{"n_layer": 13, "d_model": 160, "n_experts": 16, "experts_per_token": 2, "d_expert": 64, "d_shared_expert": 64, "activation": "geglu", "moe_layers": [1, 2, 3, 4, 5, 6, 7, 8, 9, 10, 11, 12], "router_score": "sigmoid", "normalize_top_k": true, "routed_scale": 1.5, "balance_loss": 0.000535, "balance_bias": true, "shared_expert_gate": true, "init_std_router": 0.0144, "lr_router": 0.000716, "n_head": 5, "n_kv_head": 5, "head_dim": 32, "vocab_size": 7015, "norm": "rmsnorm", "norm_place": "pre", "norm_eps": 1e-05, "positions": "rope", "rope_base": 10000.0, "rope_fraction": 1.0, "qk_norm": false, "attn_scale": 0.177, "tie_embeddings": false, "parallel_block": false, "init": "normal", "init_std_qkv": 0.0516, "init_std_o": 0.0101, "init_std_up": 0.0516, "init_std_down": 0.00506, "optimizer": "adamw", "lr": 0.00178, "beta1": 0.95, "beta2": 0.98, "weight_decay": 0.095, "lr_head": 0.00702, "grad_clip": 0.5, "warmup_steps": 249, "schedule": "wsd", "decay_fraction": 0.467, "decay_shape": "linear", "final_lr_fraction": 0.0, "batch_tokens": 32768, "seq_len": 256, "doc_mask": true, "train_tokens": 245300000, "steps": 7486, "dataset": "wikipedia_en"}
Below are experts of layer 5 (counted from 0) of a mixture-of-experts language model. Rows are named router (the router's row for the expert), gate (a neuron's input weights, with its number), up (a neuron's input weights, with its number), down (a neuron's output weights, with its number) and show model dimensions 0-159. Each number is 500 + 25 x the weight over its row's rms, rounded and kept within 0 to 999. Numbers have three digits each.
After each expert's rows: "gets" lists some tokens that make up at least twice as much of what it gets as of all text. This comes from a sample of Wikipedia text that the model never trained on. Tokens count by the router's weight.

# expert 3
router:537540470507475531519506492542529481526528475493498485496474515506506491494549538492533472487518535518479528505524501504512477502505487509491518535471482535504555524494463513483535487494510530493493518482442499497503530495478491550488519514504467493504459521532507485526525501504459516469483481540524511475541497518548484484462561460506521521552479462498532489538474540498519521538505484492449508515482508499528484520499484490507503485516547501469514533519504504432517537539528522
gate2:516487521531499508487539482489559468492482430451508463497511536505495523496456523455485468450481529502504494526557482539516517494492500493458502532484491524493497521514499478482476458485514513506503449485517476506496499532464519510468503499515507473519521527526531490504498548521496513474525486519493481467484519468494502472471488513517514543486478514476527500552471473537473511509512532499509481571539489484544491493500493475561532504535524490501519514508526470524494529536522490
up2:521496493536495532493523514493486527489532472498510541480458508526515476450510522464555517511473521495507509513512517511533520524494487547498478516490463528474526494474486518492515466536473560491486496503469499517546546458509521505537514511520474487514480504473509501498501524502471548489482431545514515468469492488512506480485479473526548505511489548484510504513490523488510497534499488505521478532536503504502478473493504462553467438537540484481508559540525522501517493522493486
down2:489491475512434504470533511473509488565471470466524523499503559500485487531484531490494543461459478440545488472515509501463482484475505507507478527466518526484466510463506499514475485525502513488551537504515530509478506492498492455486478507499524495521504504525495505485572526478533475508521522504477499533487444537479491498539530521459488491511467501491497484494495493495479464507496522471480531510467461476506488492526525522480517484454534516491485512495502534503557469508513476
gate3:456502507507472486498497530457535527491504468546488494496499489504524526549496530500499498483517513507509517459490519503453534532508493518496496488557527502490512494494550503491524504517459510478423491482521510489521487503498516505497561467509498463495517499564471548493487497474488523517537528501466518506500522508487491500446484467447496524510490486507515479470498503527504534529463488513466510532493477528511485476502468516437513537530465499433517519497517515502526520502460457
up3:537479487506503498491538503474480505513453556499514487522481540512513460431496504520491486526482483521496512465504457474553484493501544475483471505522502538522447506522488526516462470534508480526513475502526490470486494531496496513467469484490521522481530505489534470497474451515506491477543517516487451483470518493511509488495467541532500483480493494524507494498528524478456451497521545495505470571477474483477515494501494512531522498442487520521474493497488461513514459523477481
down3:492453468498538503516498494467484490498497558457503470528525479470493497517458472516463539518468458471408525495506503503518474470522532502509481509496467444487507538511485524543542452501489504529487488520488495531499506498470489505521494539488491503505506496489484496488455535496491512535498488493497453459492526505525485504510486497477483443479471496475544476490463506488463530493534512517516535490474502445492500488482530487521513530519542478495463492484522517549490492510482531
gate4:525502556509523488539496521502518504479487481524499490502497486515480537446494524528503514515519559535477517520528517506516488508447479484515515530511467506500511462529472540494540499509524491535494481527479491515512518494502457547487499516480476479511543512503496480505536464494467523512524470524528487506543487495522487515466541510513526508484532462483516489514499498474509494521549488474547422495451496500509527507554506520528554505522546494490519481529471518485499526552466507
up4:501504465484489447506486563523510493524522463512499546495516483498492571475546474507512512503515532529518481515522498498526496512476502510537500495517517505520480508485462492485526522505504521468454521459496538501517475506519504515510513509479471467504520519558432500443520461520485506491502515525489506562560493481529503529478502492503484520496476456491498491496512513491545497528523488512519492475506514503513524495554458524483469491499530482493526501510472544472520515550539547
down4:544505463526513490464483509528470483502503529484461489489503527502457491505489501471465532508512468473575537478483509515492473497507477475447471471520524459483487523468498511518486495467505529499536492503488462507511502507474530487484503469487479532514480485498484483500505494466464521502508456505516525468466502513502483466500463514469503484486485515532429521495508474497487490488505468479530572533505430544473452499483502497495461496480525500510459512483493500526494434477509497
gets: ", ", "of ", "and ", "in ", "to ", "for "

# expert 0
router:498471522510482537496429496488486474506500510495552504505553506482518505546511495443494505479513509532417534463544477536501487509503528490515523509495480504515520556485484467548520524526497495478502494487459562526495552540517506533455524506511475542520489529541493477540489475467503494497485492493499483503503464524476535516488500480512496506459481470491523539544496497491506491508463502515519478541509460504482482485520474485506488495447504479479485506494489502470528511519502504
gate2:490498492524479528473474501494491501506510504492501502495525534481484514501492536482461546533412519523501495516525477508526536472498513514500552499482517502503492483531471492505467503530474502570467494460489509511524472399506477481499519528523509540523489520518539502496491451493484528483484485503496532469513484513504510487527526505463516504507490490445512493498488465513462492498486498558486491483511495454472499473526477491515488561476452545502501499502471462475508514509527505
up2:501457496513483517497482495493481515423490462523519511450504463474512494495528455484491471481485459483522491461500540489487547526510504495476476539479489516473493516478529524462513489541507514500512440455541564525512482503499499511495546512459510498496498495476458522507556516501467472560496549502483490492537514510485464527538479513498503521467488488524512504471480495485450506500508486475477497557498531537487548512500511514496477488487517515464510494487504486521512509493468519
down2:503504510462515516514538512514479462513476520491502521508533435496489445482541518540484464489513465466469556528519520517512501499490501524511503496530498548504493486470501516518466521504482527482473474480493436527515482498465492519484461511512541477541527527505564514511485515468498530490508512520485490444486464470493446493465492495485490477513531507488451476532515498479510495477488463522500523478482485448518498490488501516496518492521529524493534481516509532493495471448551528
gate3:518483511484498485495489511569508475490545531484498472489533474491489512504513508469500434460522484486508472485510466500436505512507551457509490540470476461493518517513508515509480492511497459526496504523491509500482478535511523500498499496488483437519492496539512522530498496433507471533465464519533518451462488494527511500504555516518523497527494502439504504511488504464457496518506495475494487531496465514464503531487512506501529453469491512518489544534493515459501514493539459
up3:548467527454502533498498504497478499475492502476519533499492471506476497486454465499500443463541472497500499484485486459459490482498467498536538489519489506530464514506504500533480530524496551469494533506458479501517524520503473498477477519516470452497494488508526519524536528490502481482476504499499522460498484504500533476521517509529486468519468426505505537473511535471484519530438493483517521504468526549531521463502456475487522499481509487520494484562470493493477472478492467
down3:488488506508545490482480506487461460469601476491488522539482464466502486494474544504540505473494541495474520492523493467519481532498530484500480515515523497494478453518451494473476524539458489462514514554551525499532517545529476485490529492478479506518527483536470457505472474510469479480506510543479521478487494512511468507524432466503514517518500506495487505473494473502497501506493504517527477495507481506514462485547540496541510490487464515511494518506488525481515496494477490
gate4:475480517495512482486469460509455425474453497510512501461512533529506485484505520515515499486464493502513501525492529528486517510477541488515486517511516531541476516495501456492516495560494508498523437497490524481514486535453510507484495508482529528527433512507485493571481504495501521452504469509489489461473522516491517459475519547476479484508506492508507494499488510461488479522481550513499484457487504487488522532469469471458467479484539491478515484496557502522508516482504543
up4:487488495463474513470498481526526512511514509489539491517535501491485511475540473517510482477518495458527510496540503505509454538476467511515493494490478527542487458520559496497524514514482490524449551502537510503526463455550537507561491517477529498475470493448503517496479551498539495505534500483496498514475451484511486512528517449495482468514499493516492482476495486501536508519561487539513449477531480506490470484502488476539496523505513526519486521519456522526523533495519479
down4:500504492495503480504511511512499465467473526508471479482493502525527526442518506534494508499489506493534467508471543516493480491481498484451479483525496501497478535486510466514492497546490493475501473495443478474453521491514504497495508521486499521480481474526500517495505517524491509534506481470497475484513490526542519484508484545501508507539495508473535533512556490435463504459434496508528495512507548485502445513538511503465496520541482514518503436502479513541437483457546538
gets: ".", "1", "2", "0", "3", "4"

# expert 1
router:511507512509460509540500496534539456551481491451511509482516529474500483512532481532452519469474473542462471484509533488488494465486468504453512429458490526498520500475526480507529502484464505478490462483493537505484476522511462475499491547528492481523440467510484486502504496503525495534502515519500477513481486521512551499477534488460518506563483490462535483510527513508492468525475481477498509491473473484533499494464500497501544501519507548517479513499487502511529527455530505
gate0:519491478485462461527485505514551507532525477479482474493504528510515518463495490491499534541512538508505485537487509514481465501483516487482538508472547474494503507514486501489469483502490516482521490512447519537474513463493504524487484455512496506524521541493495527509476493514496486539471458498531549500541478533502518515560495515497539496475476500508501503516519604505538462509480493501530567518518512518501457524489503476538527507451488544483461498480515482517481508512496523
up0:454507464509504484502515495523482488517517514544523507487501462528456469513508485505478471522470470497508528495509493475522508463539479512517534528519487508470473469464517544508542518534522502495478530510521518475512491523555489523523483573509496462490459492496502443507507469495476514507502513532450515476476497485536442485501509510509468496490496518520495506481459443507466525506526517480549480484440483515504519506518445509516470500550506463529502513518495518482488478506454510
down0:474490497487512532518498510529500535523497484502521497480479492512512426490490511523517466480488520466467518516488540459490468496501477519485498463499489507548512531475523515515537533470519518520459539529512516490466427489507519479535523510516481542479437461525520510538499525495482498486500486521544494474528489508508503501514473471538486546423501523509535530479488480520505494480499514525489511485530505522545515492479541516493487510546543504508502489492444500469470503510484539
gate1:471514494481489537541475468540483491507483490543513520501534491508488508533516500509491527460502518453494498546476496518532493487515524524510550514434456512499499468500535498468519485471500492459482484508492536491546513481517474498499489495490521484488474469461526457503544535517513496531512486506501548426499491511508549469488540484520477498511488526461521485474481527495500465488485472493522540467480497511476485468500527449468465456513502505492526487486501500447472466524496473
up1:528503478468462533485491493488509490492469520499522486506516509489494515535506498512492519526430514483511525508508512494521489450518512510468501485427499487531503519491469489495476449508479519465522484483487553531497508529503512511529469518537476478499446496443471470498514506501499487564484487491485495483472496499508540486499496505448528487500457524467505461494489499487512456493486459500512526465527506470520429465480509491496531458486511529476529486455497511512510461539552491
down1:506501525510503478513484500499482528494492490538471507525493494471523490488513472524523506461513495502681485538459497497511510483521476489503480498485476497503497491509494482494529491497481470483538521504458491478479486485483492519482547454525512524495499486515526493543503505523498503491492475495500535473533504502514485509463540477538515491503502499508454515503495516497544491485476519483552504515504507501494527463488494500535465503523514468522501529521485501443509513492516490
gate2:504536514527503508482476528475420511459490508524482470495501487486521517507533505532441480494498532537474491514540458479531514524503501511479499454448462544542493503461478488505532510453485480548495528510517531537507487496490532485457539523501501482512455499493473450527471481519509478501523533523487493486470521494499505493492442519464493519487513537508522515533486505493475506518468497516522492499497550526470476472545530498494514512496495521515521505495519512492543515459539484
up2:518470493458479516488522487494495492532472493479433464454489474477484481517491479461517486497507532501503543484545495477481523479511517467487511491518505492526517491508477491445503472533526509532522527482543490528530510541470476534476485463480525479452538523507528509476513478546503488512479461473477518444513528519518474480540486483492478517473494477513492461552507519475494498498500515470501487504521464523509505506465498498491492497481493426430489503467508515469476474535485490
down2:516533524534455454522518523556515476516499504518492516478553505509528499455544477513486476439518449521528481521481521489458518486462481498482503502521550451510514485502537504529495463502486489499474515502500473506505503480478547489478540488486518508503493487496472469481500515466496481487507502503503475466467540487555515479522490477504513502557435485437492468495496487489432458503470461471490493487491504507516514516456492527507515473486503500499503511490480528494499490503539484
gets: "-", "was ", "the ", "to ", "that ", "is "

# expert 6
router:484549490462529454551481493508478507522500470483483506516504460472486537515512496452470523539524525475484524494510502501493469519485517500526493502513515511511490508510500474483550487499487522470525515487449472511529501482488487546521482559552527512498483458525513485492524472507512548505499475480550487456529471481514534506508486544502482511496445485483545531510550556520496470501478465502471501529531455500490528476532476513486498505491532493490470494449466493507509471475492493
gate2:488464507438474491484487502546478521508478505502487480487434476523523554480513453503517503512558523487482492495546488484508484543525434497463502496486497470490506522472492507524504518483495503482524521526487522522490498502464502494509475454514514541485517496517493525542531526465484504520486489525505491543548485532523536512467537477525489480514464502449505514479496535491499502476490476484473504458519448536485530482483441469481477488499481524527483515537470501464475520519507510
up2:510501484444529472469457471538483502481474531502511530457496519554497510443494486466493506526501533525515532476543472502495491535501517521497515520469517463491493489487467467522527529490521545528536526527496524549510559496497480487464454526495490521539498537492494495470505506461509516535456531540489528494525476495503476526467502512555502495514484504475505487536515545531512494464500502499498477473524513512508513486470453482502494533475496493497470519497485541499491512527445507
down2:488538518531506466526476476448502487523533472522490516491476505496486506485511543528537524522498514496518510453463471505492525488470485541520510514516496517461524506532484519483520520475503494517509465496498483491518497465488518457487514485507466536478492528511524488464544532493506493503517431486505517501485476489500538482464502479457559488510490445480451503558482525472486497480507480494538469492513483523519540487477512540474493430486492457482486517490484542468513469505516456
gate3:498522486535510530472471517486506552455500455473502518463489531521509504518496483499512475516531523453497529518476516462494461503489522548509509482512483499497500480521478503505525534497486511439474499505489511471499499479442495506544492531487457517482516504488524513504502460544487547484478527533530529521515520516438485467490503451484514489480468491496516468498469500462493524488469489488498500542495508510494504511518540498473509537561533457443518526510521457535494506517460519
up3:482510486505508458468499503540447500493465487481518548480531486474509497533488522474533505518494482457505530511480507535544443468451538527554497476476568493479503540499485511471491512475488514463520535438499474476456492498462491489518493531498489521494490479479495467481530468541508542456531491510503501475509505519482508483484510466485505486519469514481514529502478510522520479567492482490535511471529490528481517524487517476474495547496512494509466514501513460503498486532473505
down3:441543470506515483492523479488487457498509491436517508521478565501482493526490486475504504532514504485491487543497514481490502503479484536550482481509465470527526501491497505469513471518492488554523479503466491530485506518488493507514531524494493530494499478474516530516445517489521493509480471537524492475540527477478536497499555512519477491468503551458508495479496485489477504485520457487539503456501434496509496509494499489539492492480583498468510526506510459530496483489477541
gate4:489509484500488499511477521476456552518519442486485510509477478498501496483513563497469519511524513493500479485529525517486529466495503532519521479537493530546549510502501500488512574490408517521506526542515496515548476470501485484509514487509498512486463495518516484505537497485507496500530492453502520474510484550493510513501522464497511495561479504516526517503521507512463457522464497516470473515517488539504510499502503513509473542556492492520558485470498509458483491495542510
up4:528531495451502509486486498523519484480478541479521465446519504478529519514523478489535467480473489521512530485507518486498476481507480450510494524443444524517460477527484497477495479481498475507468505464494481545470527530513521513455493519518467479515506503465499505517507504521486525466472520509554512524486458459490495500524471514488492500479496461477496463509476495508494525527546470463521524468448498498527487506504519486516513428450498516527477539495482466513463497531487469
down4:474515481542507501543503509469492494516515528474491499474538547495458487529498476465468521453497479486487472487508492538498527515459531504530535485496466482504534472508461509517524463520495461524470484495519525485444494519454488500531460550491490473519497459473523492509499480456504494517486530474538437483513522520492501503539506469508486514522533517472508471512503507508464537473561467462457532477490495457485515520523488484482486502490508530499507455501471482520497528476492524
gets: "(", "ing ", "ed ", "in ", "es ", "s "

# expert 9
router:505510460483526490516496480511470511562523482478533465537462504506512483470542494508490506505504520506469497494473530489492491501474463483506477507499518510522552477491488511524514540505522428479447489475467489476484500516517508502479479519518488517469493516509511501536550504518509504495477475493495482480520461519570469501523496497456478482489443465453552497483504532492546466487516539482506481494475507567498507528473480468485537517498537534544521484525504476467496503523496500
gate2:504467533533485528488508501488471485469479479504534509461496496481497479493513497465458495479522533536492490504553513494493480526497496548540510528483501502515528486483509483513522490511547542484568572516525544515454524494492523479475518503514483505524465516557480506496529508498524487518545545522495480490583493496502493511527467527488476484504480548504509531561510491548502521508491475491525528505456503513496513502482492500497486495491550515498519529477476490457505511528484479
up2:501450492522512486513511538527503458467485546477519508461492507490504518499537518483487462483531519520505500475552492519455470535479464507477472508506484460517540493452496509547512500490474511502480489531508486548450509512459506472496502484520483547436501539462479475500521512471506533454526523520482483491526483515527468485494451503505476459472494539496502533498478535476501445500512470477480522503470508527504505528497514476495564488492515496482504489504488513497510556515475479
down2:476477465516486538494489535510464511507498468464512491471479487548533491509485496519500485499494501485498466497471506506481496538528469479544487518505491465558511468482528479522445480495547495470541490483499470513560518491504498472515455511485436506508502519504515479491513489425512530485522478513496475525481469467467430501512522499506530477446531491465477516512499519485508506454470538472524521514490498511508517545487496512490505487520537523486522489504503496533496488512553467
gate3:501510540482460488515496523501521476540505484494535466517483497465538529489481483497492464539479545530488501510537548497508513511494441529499470532504479525457520512482485478486487556519527513471510456503494528462456524427487503528518506492489509479522530515506501492483515465488520487504500510545473515486471494501549546490502520508498546467493494517478498503516509502530503487491478473484500543471480449506484511506483517499457521581514532517486475483466455518485502475516528505
up3:486529511459532469482490461489462506476516494542474508497483501523457520470473521493546540423503532488507535500520489481501500532514513466510496495489509525527474485525494484503503469493528495534512477480563476470524456554495504486464513526485535522482488517486468489474497433487481511534490475492506530529492506528454487526507503467490484545460504441506508523528519467534499495534505512515466500487518494487513505462526508481525471474496455515470525505527526466522530486521497507
down3:518489466485480470456481524518469490498491529509507476503509538462542472488502536531491486535459473478527515501505506487516520484464514496489492491494483443494473536510510493509516500522514511527520504532488505560527463451514530500467483487456525492516487505498531540511496439519500524481460475483506511454468521529541502483493534530526537487522515451478412465468472495510512534517520486488498490510523521492487488491532510494493515511547489457451486498506518529540527505499512500
gate4:481521489470519491508472520422499505537480501507526469501537482461529520502506540534528512503502498488477511528494499523477473474498472527542490473461504496485482498471522526458500508516487530532508501523518519465515526506491508486466491478524522485515524526529493498518507495475540529462567492525520489480529501468508488462539441535510487479514499518484503471545523529536485505489541506497497483545483516481478512555515526487487481532487555525513500476531497524540567513484465505
up4:481510497472488483539434509481494486495513465510484515510502500495512515445495486493481525490524513523495522499490458494483467548455518514492470553498514469461498507461536507467478514508447504531547525500535473465463487488501490516488486518548517526479477476512514467453471486466496491506518445487532500518538500501550503522484514515467529507475506522462497501503480525479495491522530472518530520494499467494481521505512542471493515509467544532476511521445534524512532537534496540
down4:454505494470481466475504476476517471514492513493497488479484441502508562501478500478487493515502519491508522502457487470465499549524545501497516522484495496486503477465485488528497511491504553525522459526514468463459471494544501477516551479510499488461506482503457490487506500531503495497551475507509458442492510489482531542558486558515463488476494477533510512513520502509495467490450487537533514515502505491519508524483459490473477463450511518481506509512504531540469504522494539
gets: "\n", " ", "and ", "0 ", "1 ", "2 "

# expert 11
router:542530460493483509542449512524494496548510499463504487534514527499525472496486492503483484502500496520436556505483506481465512488513475522483523446495510530481560520495517518516493520514495496474435499501451499502485541513537519519502499525517534528491506498500548529518499479446495525530483500506546536492480473517520520480510511490515502524467480471483528468494512538519524473504534479493461495492516461495544483525503525532533521530508526516531503534501497521473475568516491505
gate0:492512468505503535521480505457508535496527546484495505505458536498513491497502471517484462531485461519487494415512520511453493493504475481512511512549515474459518494489442540498501502526545467510525521512476501491497509522494485548518529518492464485509510460532485506501553522507533491528520473517478507472493480495524503555529493493492485502497481487460518462498496504489539485513527476511507477530495502534520518520481497502488502488545541492474515548436504526441523499509464538
up0:485504508476488448513533484525483482505540549551478472491515510486495488490527489525551493466464544471497487508463501508507498486431500521505484504484510527480487530522530513478490494512434475504493464543490473495504482506473493527482452479478484537531502452500488481545486504509493495485497443515426476477511528505514468502518458514473531505528505500487511524488527444509466506488507494510461504468532506491509488499512488471540503486514502541504471528509501495567484511462499514
down0:529524479503515486523478582468494439503501481460499483506469515492505517503485525504515501518546491512484522496531475528485521491486520484500500490534538483496459519472470498512535538460508526481451473485521501522535457533506482482488493491557492476518473510498537507497508473458490500473522457515527478513501494499485489494487477482465522520464503500487563505508486537449455510514490537503510500449492520534480495529496507502478489505495522481502484419513504529545494489528513452
gate1:506470486533492477470499525525483534477496512503513494446510480494522557518553520511516500485484508496487541520480549535529477505459483470531447484469474480441486496443540497469501472518504498501508489493474449527486472513486486510493504469503475507488474498523520488494514471500479512481557471491511513543517486525505488482505471512487491490476474509496532477480509470510447523532488478493486495542485496485504495486503497492486519505558421508472490541490527448490494457495549484
up1:493488516456501533460524487501514477507498512493492454469524509490465475504522471478509457520516508473492497496494459498509536494517484488511491494538508519476513537545484523548516510462452491517481532541496541486488531484520516505519493469515482473544501542435456489539487496532515514505483469484540489470498507475519486545503483488465483527486478471527497542491447522483500509484496493570528480490518503468516494505467460536468458522478530476516464476472527477520497501511467527
down1:482499515493490475493499516517494490540517491529477506475445445525511524497501465509477510512519484469522456513473462494489518500507494502502514525510544466498514479490574468510477476471477502501524453505524468494493502512480500511469463492505524490522496528476532489509490449574506536526535490489538539445523543476494501497516537504458523467479506459509504508494556507529480536516532468475488541503520508489495504524522421482517475515520507478495497493516510520549495499501496522
gate2:473462531521521513478474478456487493503479448477512495493559461501510498486493559499511545514513494534503523523486518519500470489532493504474476472483482479533487491486496465523497500494482490462499503512508473553519489521485524509471528490545484517470483484540478493496534493482495548485498527482542506459457479520498508503494476504500473531486495519514523536476488529478466458541508487506470506514492523495530508520483486429518500470463484543515534522527538439500510496453527452
up2:489477474511482497494484540480478468502517466492521521506521541533538505473489505478505525508507490510507509525528516516471494503489526498496480492540551488496464454484467467468503510496529483467480509511493495565481491540532512520463514469501494487494517520531472493474489500461490533514487522463542497499470549490519502533499508515496441546503510474498499542501517506482477447512466466537464520451538514458529432480468471487472478471484480512509535487528519465519533530503486494
down2:474492534530504507478530497494494485510539520523513508536507504493496488515513524485566485478459487461520492509511474475512516513518465517527435472492501498474441486495558516505481520557488500536505506546498490501494478481540505423556464463487468491483479501495459498517467513511519494488481528516480508524471496524523513472506471498505501457485498508522475504474521484477494535468519479464488493486494523451517564498482470524512474467478485519486499502479545479503459474495466487
gets: "| ", "–", "c", "m", "D", "b"

# expert 12
router:500529550528516511526456481491433485526509529484525461543542477454540486515534487524506482516488478498481493510500501525484519503508490483523504478510493475502511478495518479517517488536519477530487513530503517482463515506522499539469545493483536557474464499491519483554484508480458529484498509527494499481494538543547494483502510488518480466556499499490531451548491537487495447542500524470512496492552530487507457528508490482482534511504530481464503522489520526469499501490505522
gate0:488515545539518467479501474495487527492504500519511492462488514520532461455518474481528450484488479431486456532494547503558483524530475554489481487467495503511506526466479492499501539533507490491475477510511521478466502490532524494487486510461499558499508495529503523550474494512479491519505512527539543494505500537459516492502501483492523478503442488494506500526504501518493481511507517501513495494482433535540533508463480474551499491471520514489513539546525494511517501546500515
up0:522509503509542505529485507488449481472506495554494489519530494520516502522527516551498474512524516484500504481497474555523503488546485519556471458515460516517498498501481498495496503508520500494574513515487462443533455494529457483469461497474476523448467517500549478546516508530486518496524491478475504495506486484497518458506537536504503473509489510445499496475463498500506522478516525454468524476490524469521510516508542516516521488494558503492489504473470496534509506511469476
down0:511492488487486456493473506483569488501527481530518494467498507453472507493460530471456521460533563505470463514473508508514479536442508510475503478464525480484467547531525470500513516464501477457481513485465489500513542481514515505491526543543488540502529528487461495480483479532537505484525472497478507506527473459496483519498499479493521529452449493522523504506509502490518493493503478515523503518448515506489502495479491501508435516524500532489544514498528465532496525513499494
gate1:510527477509506525503498529495486515516489501518463481489531478524474496472509484479544516486484492510486556490481509537491465494518469524526540493500498496495516493548420492478496551503489473518491508562493457482518494490479499494471516496550525516513481487525486440502510461550477464478468516483527485472466484523497513489467519511507467521534523476545502493461550535550492507462492501483488481493490492479505530524457485483520497510551492523549480494498521526457469502469490483
up1:455529543536504487499461514509489494467523482504460446477523509483495533437541518491514518520472505483502500523504533486455507543536509502534523484480508471520533499482464517505562491456504480497500488521492494509470450581487517507508516490497531526506504519523448502481512511516451462490494499518526499527459512492499548522490501483531514472539500466472492498534513515523512506487490508478545512525472481456506456494481504438532501489495500479483508536463498507513504494486509490
down1:515460490440493539468492494491490432514489513540493456493528472567530501489479476480456513515562499508509519467498462490474505520487493458512487479524495498480483521547538510499502477497488510455507457486503485526508473499523502501542490515508495494526521505504479493477494567459534510508546480545518468509512486526504501524504557505477518469479502479504437477498483508464480518447493505484543541492498477533507503502485505490502480517509488474520489493517483505533499514451522477
gate2:510476531478506536478457491510477472470487477494487481501514475479506470499554504520495488495544476512492506527543551491479474498530517504508508443492516483533500513458475456535478487529500502525517502523534523452498466504566463522513470546486502534521486465443515450514478517478462546507529500514479487507476517474508535465482525499566500488514488536490511464500501514517484503480499518483495516515479486496515509522552540474509499480494517500490522562517472519463489486483518516
up2:507507507538548462518544521448476563521487533480464488490512480528520495513529435491508525516455495479484482504512492499497501467466464537480500519505492551477516499548494484528533506545519517520469465504498479503508482458473533512490518495460516487540538496538541467513513490523503491439534489499482510477475499523485515505496501554488483489498525503533523502499494474482510514511511476493502486488525540498550536528480465563518508533488523509496462475491503499502522498478467469
down2:475482493496491524516532468495553502542486532474506522521463509500500494493475492526455479472516519512392519452525523496491491493501493533513482527470538482484485502461493517486511486513515519489521487487517516510484479523521524515497490508510471496523496543544510547481479490504519511534497509481506516489503445454538507542521508473496507513456495477486538521505552490477464457501489515550487489490479485509459506523499526494474514529493465518475498453520488486440524545497533491
gets: "the ", "a ", "The ", "|", "s ", "his "

# expert 5
router:522487496456538508545520472503490507525503506476497494512498478532547462517479511491499468511529483521432525497489511462511476531474466494457522554519499517490539512522518509515514464503467523509454454535456503476432527466513449496470489510507489529466492528531536489519529499494463495518542498505507507484507505506567523491491512479475473517517481454475508509503488520530520463506508517490446515505498472563505464526520500490501488506506512523493532505478487475463480511510523492
gate2:477522500475501523497517536508507552471469553541483486507484518513507569523519493472521503536482502504521473496504504479493442421490535483491511482481498453477487497459492487491513521521477515479513558496507452521520515504523486508506526545522488505480480491491445485521468513521505474514507500494543523499484450554524495482479485478492488475488470478522508483478484558543513501510493495493502502516482527519512452544502525490506499499450471465499499484550515520498487469512530535
up2:479503507491521500500538510488494531484457462462509512474516538493519560509495541492518445530501504523496510480505456476525549467525510519530500485520479482519497491472531527531491519531462524501540532464534490479506533531530484500493522498503478476482531504501478500518497464507479519516502487496546533496492523560439464480506496493456510466488474514545497488475501502503513484535537495489473503525537488527508501454504441530543525518478498505526535522513529450487483515519539512
down2:456495528492490512445489547459489474512496487532508500484534469551519485504520517487496490470498539504488512523518555495491491513481467539497500534488466471501496490530497482518509543494480501521507472486456504508463484456470558533508476481509528455539486530478516488502490491498437484508544494464498526516495499447545519549493496476541490529447530513509479452502527496484469489477515523533524472484483540512482487497504534497478474469493512501476531484464512470510517478526491513
gate3:513494522550568525560534500472521477520488557510511495547463518477508440523508498487510468487507528520459513497535457485477567477507514508483506515542491530501488506505521464514506495524505503518520485515505489474493537475493466494476542479499499496532495547499519481500527434472525510460520502466477528468526520482496498480501517511515512495517524452461520539484487506486481500508504541516494483496551524487528499466509510506520457531538501490481517518492500526514535490474475469
up3:498493478551500511529502515513545501506479541507517505472533519502507523479512463476495486456458513515503434511482510548522501460537526500471494512503507456470483501445485493493494523504477520507491497516503456521465490495470508531461462472447514539467505472515454536499505463546501473493531536495511519509549526509516507484506477478478486512517478541480495464519498475499491529497505518527504486529489476496497543520499490517456563497470497520453459487487518492496485477536447500
down3:516544518498545504459540482512517497455515462491498453500532473504527500495463495553489521455515492475508451510516480504508492490464506508485491497530464525484483472475491501528463532506476475482490509501495546519499532514481479531536486482578504489488500494517521499494496488505479493509518513503494455467525518489470473499521519506535475527447513486550507529506478504506557495561473490514464543485514531492500479548491509465522517548535499505467492461534485503530486470527503510
gate4:527469474528507501541494456533483487455472478485505447461485542454480508534507504540509471548499521466507469508525487524519506494516450502543483464529485510560572499510458507535504503480508532462501509486544492521481516532500529497516477494512487487503504521522491467544486541538502524500516515508500512532491501472457491485488483529483527483504504504533513476497494462432480539509474490496545470516501524493511510535500497493493530471524466476484474509494515484495502509482475461
up4:517489511478506432470514508524482509468492490463499509509465487550532527482525466510470516527482477532528518422473498476478507515522527499491510506477517506499484490489511525472518504500535505499533512511494524480474503498514531510524493512488507478502501478509479513444448494461480499486484553531505529544498465501504473462468509488515447520528486471481502515467554511505557507525486498548526516479529511509548522478528522545542470507502533508545484512510551510520487503507506468
down4:529515508500460482505527519484472497506498500496480511488500492494427530537487539515493481516520476463480521489499469458476519510479530520497507479464527550505512491465452522508457493467533487518495452550484492492539497494469521472513516507491496466486496520539479520496492478498507484502504430472487468490505512518501498522495453485503536512469483513498556523465503512491553508548485523488462465519505515492529446493536547506479489531489500508496482516506555556508498500461491464
gets: "S", "B", "H", "M", "R", "L"